python train.py --hidden_act="tanh_gelu" --lr_router=0.000397 --positions="learned" --init_std_o=0.00914 --init_std_up=0.0429 --init_std_down=0.00457
Below are experts of layer 6 (counted from 0) of a mixture-of-experts language model. Rows are named router (the router's row for the expert), up (a neuron's input weights, with its number) and show model dimensions 0-79. Each number is 200 + 20 x the weight over its row's rms, rounded and kept within 0 to 999.
After each expert's rows: a language model's description of what the expert responds to. This comes from a sample of Wikipedia text that the model never trained on.

# expert 30
router,223,233,201,194,228,205,207,203,228,218,184,192,199,181,180,223,203,229,189,196,174,196,191,209,241,188,209,174,204,178,218,194,192,206,214,203,233,212,158,210,203,232,204,207,185,183,218,219,225,213,205,211,176,192,177,191,174,215,186,178,184,203,202,198,205,221,203,162,191,211,201,189,214,181,171,222,190,212,184,231
up0,204,221,183,183,196,156,265,143,221,226,192,194,200,180,192,175,218,204,209,181,224,196,186,211,199,207,211,205,238,185,221,187,229,197,204,208,226,224,169,183,189,212,201,199,195,165,200,216,194,201,233,206,210,202,194,204,210,184,196,206,172,196,218,166,216,201,207,200,218,193,193,186,231,207,208,201,189,241,217,208
Description: Digits in numbers. Digits, especially 0, inside years, times, coordinates and scores like 2014, 03:23, 1660s, plus some mid-word pieces.

# expert 50
router,203,248,199,178,221,179,196,201,237,200,212,209,171,177,207,217,239,182,202,204,206,154,214,206,218,222,203,173,234,187,200,155,206,206,206,167,177,186,181,157,141,195,184,206,202,191,169,183,240,215,217,222,171,202,178,177,216,175,182,205,192,214,216,184,201,181,163,181,210,205,219,193,188,232,197,221,198,208,197,197
up9,205,195,204,181,243,201,155,206,205,227,193,214,175,197,221,219,236,189,206,181,164,195,210,203,168,207,194,193,232,195,202,195,181,178,194,193,215,143,188,244,208,230,206,234,220,169,219,184,191,190,209,198,187,181,187,228,189,170,231,208,210,184,239,208,205,204,209,167,229,240,207,251,186,197,214,179,198,198,230,204
Description: Codes, units, symbols. Capital letters, digits, braces and units in formulas, codes and measurements, e.g. chemical subscripts, %, km, WWII, UFA.

# expert 51
router,238,208,197,196,189,190,231,186,206,212,194,191,209,184,214,202,221,202,199,206,188,214,200,215,188,189,197,193,177,203,203,173,190,193,241,205,208,200,173,169,193,189,227,154,187,208,188,220,174,221,185,219,215,180,204,174,230,191,216,166,194,185,189,173,200,206,200,176,194,199,200,188,192,187,187,207,185,198,195,209
up0,205,190,194,191,212,204,222,166,195,181,191,167,217,208,180,160,223,196,174,194,180,212,202,185,162,198,233,195,199,216,208,206,214,173,234,196,166,219,182,163,229,208,215,233,221,186,181,225,188,178,206,181,201,195,184,206,180,184,167,209,164,187,239,215,198,180,214,142,203,174,218,210,200,196,204,150,173,194,219,192
Description: Function words and pronouns. Articles, conjunctions and pronouns in running prose, such as the, and, a, he, his, her, and word starts after them.

# expert 22
router,189,193,193,163,202,183,172,184,226,203,209,217,185,191,208,194,188,209,206,225,204,192,199,211,230,204,210,146,190,228,181,182,182,178,185,187,177,219,187,174,206,198,202,172,192,196,196,228,179,188,220,208,204,175,186,211,184,215,219,196,173,173,204,166,204,201,194,184,198,178,195,208,187,195,185,224,203,207,244,186
up0,199,174,198,194,236,187,196,175,211,171,221,220,205,213,195,204,225,191,212,201,216,172,219,219,174,196,181,180,206,186,214,202,181,194,173,204,217,222,153,201,221,204,161,164,198,201,193,188,177,220,202,204,214,222,194,222,201,222,205,188,205,185,160,154,227,242,216,221,198,225,173,201,195,193,195,194,167,198,204,206
Description: Non-Latin bytes, mixed. Raw byte pieces of Japanese, Hebrew, Greek and Cyrillic text, plus scattered word pieces like -tic, -matic and verbs such as giving, create.

# expert 42
router,191,248,197,160,187,197,205,203,199,200,213,186,203,195,214,194,213,207,227,212,181,148,178,232,204,207,226,189,200,220,206,210,182,152,234,186,197,187,163,214,174,208,223,204,194,187,218,201,217,215,227,222,155,197,187,178,186,206,194,200,177,207,184,191,229,196,168,191,190,211,217,208,204,200,187,204,199,189,188,218
up0,198,200,207,202,216,194,173,247,203,171,187,208,219,216,215,215,173,161,169,211,197,166,208,190,191,218,202,175,217,194,180,164,197,219,197,181,190,212,184,189,194,202,185,208,204,194,164,225,234,190,215,190,171,190,200,227,185,207,194,222,223,206,214,211,200,202,188,196,201,205,218,159,192,195,184,227,188,220,188,197
Description: Coordinates and odd spellings. Degree, minute and second signs, colons in times, digits in coordinates, and unusual letters in rare place or personal names.

# expert 59
router,226,222,198,238,204,198,198,172,198,184,216,213,198,190,183,235,200,193,176,187,185,204,200,175,220,228,189,159,177,220,182,181,195,199,199,200,192,193,195,207,183,228,234,178,183,168,199,203,164,200,214,219,197,170,180,169,188,206,222,186,180,168,193,185,246,194,191,205,204,189,196,171,209,195,186,227,189,175,198,202
up0,158,184,192,168,205,244,240,195,204,189,187,174,194,193,212,209,203,219,224,224,217,203,210,213,183,208,196,200,173,221,187,182,234,230,217,206,214,217,180,200,218,232,154,187,226,204,220,170,180,242,173,187,199,205,193,196,199,217,167,224,213,188,178,184,216,149,195,201,193,221,188,218,223,200,210,221,189,184,218,177
Description: Determiners and possessives. Articles, possessive pronouns and the possessive s after prepositions or names: the, a, his, their, its, and Museum's.

# expert 18
router,210,221,191,166,199,215,189,213,229,208,226,212,189,187,201,199,188,215,180,191,205,163,234,235,229,159,224,197,180,161,196,174,170,179,199,199,214,216,189,160,192,249,204,185,197,204,203,246,215,172,197,216,172,179,188,193,207,175,192,209,173,202,156,187,212,164,133,183,205,166,229,197,217,211,173,232,187,197,194,206
up0,198,204,229,197,232,168,194,186,240,188,231,185,178,210,208,174,187,187,209,205,217,217,239,220,167,186,229,209,201,125,208,166,217,208,186,210,233,177,194,201,199,211,207,187,230,194,194,199,198,183,199,211,190,165,198,176,231,191,235,234,172,196,219,173,197,213,177,231,227,193,184,215,182,241,206,206,203,257,175,182
Description: Sports and award nouns. Nouns naming competitions, medals and honours such as Cup, Award, Championships, Gold, Silver, doubles, often in results tables.

# expert 25
router,193,217,228,203,175,214,197,173,188,213,222,182,169,195,180,189,185,206,199,166,164,201,207,221,208,214,181,214,225,195,199,193,180,147,216,207,237,189,186,221,196,189,198,193,201,192,169,210,198,213,242,217,195,220,176,194,199,203,199,210,177,221,220,181,200,219,150,172,219,214,237,200,235,207,197,210,186,208,171,211
up0,199,184,196,181,188,197,234,177,197,226,185,231,180,190,210,220,206,206,201,197,194,243,214,201,212,213,185,159,216,225,209,210,193,203,171,180,219,197,186,208,229,238,193,242,180,217,183,215,199,173,190,206,226,213,190,217,227,206,182,187,210,142,208,204,163,196,202,195,198,211,184,188,218,196,226,218,224,178,242,205
Description: Concrete noun word endings. Middle or final pieces of common concrete nouns and adjectives (shaft, flash, cliff, wharf), plus whole words like water, level, light, structure.

# expert 5
router,222,231,215,185,206,204,186,220,234,236,212,170,204,185,198,207,200,228,201,230,204,203,187,210,209,204,202,192,173,235,208,148,185,190,206,170,202,181,190,183,215,219,201,197,216,246,173,210,172,235,193,209,185,223,181,174,206,201,214,207,167,197,191,194,204,181,169,194,169,196,195,221,216,184,178,227,202,198,173,202
up6,174,200,221,182,220,212,176,241,215,207,199,207,145,213,172,208,237,201,195,166,173,183,210,224,207,196,186,231,195,199,201,194,191,158,215,162,234,185,178,199,201,162,232,195,226,228,217,231,199,214,193,177,203,178,203,194,185,217,157,181,177,179,199,220,220,204,201,196,215,193,224,212,214,193,248,204,204,213,201,195
Description: Clause and cell boundaries. Sentence-ending periods, semicolons, colons and table pipes closing a clause or cell, plus contrast words like but, while, although.

# expert 24
router,212,204,226,192,201,212,187,198,188,200,203,213,226,187,222,217,215,187,184,195,179,175,224,171,214,177,207,205,196,163,176,183,194,180,220,206,177,244,200,208,176,220,171,206,198,196,167,246,209,220,225,233,203,200,223,176,207,175,198,141,195,213,176,196,202,172,181,208,199,183,216,212,168,201,193,230,176,251,180,186
up0,181,205,202,200,198,166,204,171,185,202,168,179,214,213,179,202,227,231,232,171,186,198,235,200,184,213,202,206,193,178,199,192,171,228,226,221,243,213,214,211,220,199,150,228,179,178,225,215,223,209,218,196,169,197,195,203,210,191,205,183,225,197,204,229,189,194,204,213,171,213,223,168,193,170,242,184,216,221,190,194
Description: Early word pieces, copulas. Second word pieces after a capital letter, as in C-ul-ture, McC-or-mack, and the verbs was, is, been, were.

# expert 8
router,210,187,193,185,217,208,210,197,218,188,241,187,200,179,201,226,153,224,185,172,188,174,176,184,214,183,213,187,173,248,165,160,189,194,247,214,195,207,197,192,180,181,222,220,167,212,203,222,176,184,209,230,203,189,193,208,210,207,214,180,170,178,209,148,202,175,170,211,179,181,204,215,212,202,184,216,184,193,185,187
up0,194,190,233,204,203,220,209,179,171,199,223,222,219,204,125,217,197,211,212,209,223,200,200,224,192,228,215,245,173,231,179,199,236,220,160,229,186,184,201,247,173,205,191,199,189,224,214,170,213,204,188,185,196,185,222,163,196,188,202,196,174,227,175,226,218,186,204,223,192,241,174,222,203,188,189,205,185,170,200,197
Description: Foreign surname endings. Final or middle word pieces of foreign names, mostly Scandinavian, Slavic or German, like -or in Audbjorn, -ov, -mann, -ler.

# expert 17
router,221,213,203,208,204,232,209,198,179,225,216,192,219,217,202,221,206,206,186,197,185,182,202,197,203,179,230,205,206,191,215,207,219,217,201,197,218,207,162,216,142,204,208,214,192,235,226,210,205,224,247,197,205,150,183,200,168,214,193,194,154,229,217,169,184,194,218,190,175,200,224,198,165,166,183,217,179,224,181,220
up0,215,189,219,226,206,199,196,188,198,212,214,192,223,202,174,224,184,220,219,213,191,166,201,192,219,168,211,234,225,179,223,210,222,141,201,220,203,217,193,203,181,205,184,203,166,191,213,195,184,190,233,185,188,192,213,202,210,189,237,203,206,190,184,185,184,253,245,185,235,234,188,203,204,202,185,200,168,229,221,175
Description: Mid-word letter fragments. Single letters and short pieces inside names and foreign words, often right after a capital, as in Tri-n-idad, Fa-so, I-l-lyrian.

# expert 27
router,210,203,187,174,211,185,187,195,206,207,219,204,194,188,188,206,222,216,175,202,198,214,168,213,203,218,222,185,209,184,203,209,160,205,200,176,211,220,182,169,195,211,197,218,187,219,174,186,182,200,218,231,200,193,244,183,203,199,219,186,210,196,183,176,198,210,195,200,199,225,177,218,256,176,206,222,207,172,171,209
up12,236,218,191,198,210,220,189,204,231,231,205,233,224,159,222,205,228,216,182,207,232,182,193,200,155,159,207,165,208,203,241,224,206,207,192,192,163,221,210,189,208,177,193,186,195,210,235,190,199,180,213,216,175,214,249,208,237,163,230,214,213,224,192,182,194,200,227,173,193,204,178,196,192,208,193,215,182,249,197,220
Description: Mid-word consonant pieces. Short consonant fragments inside names and rare words, such as ch in Butch, k in Jenks, h in Jahrhunderts.

# expert 49
router,218,191,219,183,202,159,165,191,206,193,200,199,187,187,189,241,195,214,200,205,171,162,205,220,214,192,228,192,181,175,168,178,205,201,245,185,236,217,159,207,215,236,191,186,186,198,236,237,173,189,222,214,179,180,203,213,202,193,208,190,178,210,184,187,232,190,207,198,193,170,186,213,188,161,177,210,199,239,183,213
up0,197,177,189,254,237,195,192,218,191,222,181,171,203,181,184,182,225,202,204,189,162,195,192,199,215,210,184,155,162,186,200,230,204,217,185,141,196,162,182,193,202,236,180,183,211,217,235,227,212,196,203,200,192,203,159,218,207,217,220,172,189,235,215,183,227,208,181,208,203,198,214,210,187,189,186,198,219,206,188,216
Description: Capitalized name beginnings. First pieces of capitalized names and title words after the or a comma, such as Car(digans), Per(son), Mar, Ba(chelet).

# expert 11
router,213,207,192,167,221,175,191,205,203,223,244,200,181,179,197,207,188,241,215,209,178,180,218,237,231,167,226,169,203,208,171,167,202,200,220,189,205,221,197,192,200,206,213,179,224,236,186,236,170,214,221,216,163,222,196,178,200,227,207,205,212,213,188,185,191,179,151,169,205,169,217,206,167,220,212,208,192,222,211,173
up0,229,162,198,173,215,163,211,172,189,190,206,179,205,168,190,198,210,233,223,211,202,210,215,182,181,222,223,181,209,218,217,205,178,196,184,198,206,191,187,181,194,187,185,197,179,202,171,201,171,225,187,210,185,206,209,201,190,219,176,193,191,214,162,195,214,192,173,182,213,189,218,216,219,186,232,195,204,232,213,228
Description: Reference-list punctuation. Periods, commas, line breaks, pipes and equals signs in bibliographies, species lists, disambiguation pages and tables, e.g. "Muir, Bernard J." initials.

# expert 34
router,212,192,203,200,227,197,197,198,208,232,215,178,229,185,182,193,211,246,222,190,230,233,210,189,240,189,250,160,212,202,194,199,190,209,197,190,243,208,173,190,207,240,184,185,193,199,212,218,182,203,207,225,198,235,202,162,212,209,197,197,156,196,205,194,197,212,192,208,186,194,216,192,198,187,211,224,170,219,212,197
up0,186,203,217,189,214,175,252,165,181,200,200,211,193,217,168,185,208,243,209,206,210,217,200,197,225,193,201,206,218,202,206,220,240,238,227,189,245,169,194,234,212,197,181,193,206,204,182,227,232,194,181,215,179,232,171,198,180,182,188,168,199,198,197,207,207,194,216,173,195,197,228,207,211,217,207,217,172,173,220,211
Description: Years and month names. Month names after In, and the first digit of years or other numbers, as in November 2015, 1802, 1998 Nagano.

# expert 61
router,227,222,210,185,190,185,226,187,188,219,224,211,200,196,198,220,225,214,195,201,213,194,216,231,237,218,233,173,213,199,213,155,208,204,183,225,201,190,161,179,210,245,214,199,216,197,191,189,181,179,193,213,187,203,212,177,208,204,200,201,176,194,200,175,196,204,203,188,176,224,230,205,215,220,182,226,200,178,162,203
up0,218,188,198,179,215,164,222,193,206,192,216,142,192,192,175,165,185,201,197,201,196,204,173,213,207,240,214,171,192,199,211,181,196,199,219,246,145,199,223,203,210,230,212,182,206,218,197,206,214,182,206,209,182,229,188,199,229,230,196,198,203,169,204,167,228,210,226,192,221,203,212,204,219,241,208,204,166,165,203,227
Description: Conjunctions and subject pronouns. Clause-level and, or, but, also, then, plus subject pronouns (he, she, they) and auxiliaries starting a new clause in narrative prose.

# expert 31
router,199,198,184,179,205,187,187,162,190,209,200,197,212,158,180,229,202,227,202,198,183,184,194,203,206,219,222,193,197,184,179,199,201,187,209,207,200,203,188,192,172,204,229,186,193,198,224,199,187,189,191,219,180,184,199,164,170,193,222,168,207,211,183,157,227,216,184,212,202,184,205,236,236,185,200,236,179,199,219,217
up0,210,193,223,200,169,204,208,212,216,199,154,180,199,205,204,210,199,216,194,178,154,200,180,182,197,186,247,189,186,192,217,190,230,188,156,211,175,179,189,223,181,173,217,207,171,183,188,236,230,170,218,186,210,183,211,191,212,202,212,215,272,191,213,228,214,202,194,196,208,214,203,228,212,154,218,183,209,218,205,203
Description: Commas in prose. Commas after clauses, places and list items (York, England; ended, he), plus state names after a county and digit groups in numbers.